Experts of a small language model.
Experts: 64 experts in each of 14 layers, 4 picks a token, a sigmoid router.
Training: a variant of Adam for the experts, 4285 steps.
Below are experts of layer 2 (counted from 0) of a mixture-of-experts language model. Rows are named router (the router's row for the expert), gate (a neuron's input weights, with its number), up (a neuron's input weights, with its number), down (a neuron's output weights, with its number) and show model dimensions 0-223. Each number is 500 + 40 x the weight over its row's rms, rounded and kept within 0 to 999. Numbers have three digits each.
Before each expert's rows: a language model's description of what the expert responds to; "comes after" lists some tokens at least twice as common just before its tokens as in all text. This comes from a sample of Wikipedia text that the model never trained on. Tokens count by the router's weight.

# expert 23
What it handles: Pronouns and auxiliaries (his, he, it, had, at), decimal points in stats tables, and Major in Major League or ranks.
comes after: " |", ",", "4", "3", "|", "5"
router:477429459456493544586609558563518489529485553508456524491494473517520475514487568447527501548536489429514551458441441510433574535442511491522475496484458497495523632490494456468491528508526448504427495521502528511532486452477543490476460409450470417474537483502508512471544418508511497511457534416470480465543511427482514479541473539477533490519536522502453558659481497469547460520502497526439486565522538483461513501481548460560427457537491447460546514530482531565513492472529463518479512528478555490445549520481493523500463517477510537459505493521491530522542504461505500459492514482446592548479481530452556487506574502436414492486438555515479465517504563465518540468451
gate0:524526436553467502524467446517495552481474488478509463497480505453523510459500447492486539463451501443564529463516502555539513487521533462524562489537558510496522655526500474535459526556509480493556559520468472504472562494491494509468433523461441503501518518540485482537516466477565524549509414506595484565505412454494414565480541433476514466486483514555504525523497503479554469481441524536497554469492572492541468458478484552490532480541490489451502506514511484569383511517500488544495477524540517424481459484522519589509515523533509524564573508449461511472472488477515516487499537455424525472515576554456514416458531423487525503497580456483514548429509470468482531430622
up0:559429590501545468484442473535512477447519556506463539533453491565481510470442548482505509463523475562466517483473509527494453495455447529504430468569420499466430470509467453537468477504518420444417483533445495424486529548480493511499486411549514521518555526473515514388501601503433533425456563483448525403493503550507483476428481554469479544514483486481547525535573468457514554502539555495471456432502455530517499560568538571473497501472530475539478493483472483471525527529484479516515492502543505514472518457545449466559561472516513568464505479504529418527487538496474526520488427509505483481478506507516548572574500568476465470457517499608456507513459480517496469523444
down0:560441453521522515461518532469536409505521513466460522554436512486478487453500450461461569521505479480461557510512501460502469484504435520482484567535500438452414470476505481489478526382496517532512525470474482472495389424485503510478491406490535553513480512437499487560530522565467554520503471472556525460478561528446431554491478558470504535484543501456519501540479546519556505459506507415442514462521479547511504435500457469532520503519532552564526558437432446591473510546513450470492500491533514495529556591524392478453574452489486435462513496533553463472570563470495518479482545563548511479492472463559580482524483496519453525545505495547455495472473519519504499445446

# expert 55
What it handles: Sentence subjects and determiners such as the, The, He, his, which, who, plus name starts like F(our), My(stery).
comes after: ",", " of", ".", " S", " in", " for"
router:480458494509441441477491473500540533440551507458486544574439441500476513473493464443496530504478384508399488463494493519528570493570497488494496484491467534530570631497516468491508537466557421511438512462466481490470597540507551489571524404520441496469533469480519505467472551510445485500530497522504478435453527468444478547504407541471515486457512471464441463624528485498584428528553481460508552525506526427504521535507514517487435456531466513474517520527514513568451537466545449558469508424564521450466517492510526496570500501490465416481487448553453515509512524532529535477428505514497511501450540507533467493549533528497476474466491503536450487530525548456549467478471
gate0:512544493536530500508463567455487506515521445542548553518485502544498557503456453471438490525517506552482528530544432508473475474557481429525548477511510497473547531463439551499553471551470468508492496553457557591530574441512498474433523471487530436557504441545486553446526445479482425528468522408505471455511509469548518438437445495503517566525497441523414543511534485474490533438537492438508482560491489493487569569605500497468451552439541502495441559459476543506496553525498449417566454521463450522515487543534520492486547483505457538495445435493465588497460509509508516427538476509468518554509544468500515509485494408428551462525588450525499474499535507520459562501488
up0:488509492501420504462538510490422477453509484447487513515523547437532440484561516424511463495549450515506479474474626459569518511496513498493496482507499534455470476552504529448488461441521513542512546474505461579492489494494471514502484450410476482565520454496495531548444393539619499441470527573498462456533475518457442522477496474458509416436497497498569538471448431454484497533487516578510536572447490502515487483492517501518468500492450507538506473559625456495463493460461503552461518521535501456590533475533528505499510542536500503478472449533501474558557450545541522484501594504507460453494484539464497463461499575453504539555456509470490572525564503417500468558520
down0:509518499558454470524535492464539503567545546563520432480470506586447535440515459508489549479511460519494455554492457504470548519472523436531576551505432505503469535468513532497444479572536535448598503499470470470568489513508464553451518479433504602519523519496489500503437496463525459476530488564522565463534484425513507513490374468452464499497549497519457528470511478532458499536460540427455570516542512471539474521544550509550516445486523563489543527527522474489556514434437501540550480433447483530498431477496547502535525561470511511541528485414539518488602540508496561500539534463544475502511535463481496508480460412565477513454508512478493554436525536537482412567482

# expert 26
What it handles: Function words linking phrases after verbs or nouns in running prose: of, in, and, to, for, by, with, that.
comes after: "ed", ",", "s", "ing", "ated", "ation"
router:501457518441502474554528540517539454483579578483428520535436424554518477391582525497498515442436476557527527497505417536498492481529498508443466456480550499477485502490490521506420470402554511456424486474532519510441567530538551492476521478504481493511516495495527496446505508484483489471466448530527527517461535505445501513558512544567490571523435610541479541556499484521495476539517509483504577534598543529460485546530538486539525483520493545449516464597508508481474493480471519472538565579461476505473549540504490541523549454487527517480509436525511439465497601514536502475427504553503569516492555543565527458551534461489422437528526537504453519526437457478498490522468
gate0:555476494524478499439513461523480426523460490465519482517499559505429491524457500543482502494542485486561494512496500503484528513472553459556498513615492556490521468369537505545499519517513458522482516543475463525462490478469429466544471546526443468432518468540488561399456528525565514522506491519477417521450540494478544453517474500525460541506537521521531636448495496492547485549505440502536509505507494482509587534558487511504503486468470460456474476509507527461469409578429441525419543447521465550531483498515427509468474496521539479518490532437504511497549486500457481534514536543474544440441425527476447506462551565513471517509470578495544448406456422538457508454424
up0:547517537407455492479531530466444467450488508588444478522542563505536430484528508477526522471614510573482526474459415587508468447470538507511506565496522528518493473504516499512460444478526526547518488491533484474479472549504574491441528507469511512527481556484579448431445500513504504485494471591579426490435537575446495548530438492556575540490556475498580533458459545512468552518473577505548498498510509443483505505435425526440475472550396512485478515533514576474554469492516517435459465480487508429551537552536512448430490509531468573442492471508528467466551525529441476488564454473536517500490489532529495489460499561482497495551529513470502514459493491490543490556503
down0:501510541423469444487528555547477502473519480526506474472543578409482479568496527487506530411474445520528508441526477523528489488480515601451478505479474497514415498569531511484562481441571615489526476480523463473545444528474501496541461464465525470511540464484503501462555423485415482482501449494529504454491448517546534493505490484513517469521511500517522469486524463529479559553512522524491505465565483526578455456481474504491485477474481570541514508465521567480535466541563471445507468462496549453506502590567585478521445481491465517491493468600459448517498534452536531481603527443468532527542573476551521504491504482577496544482580460569497428509549580510502573489558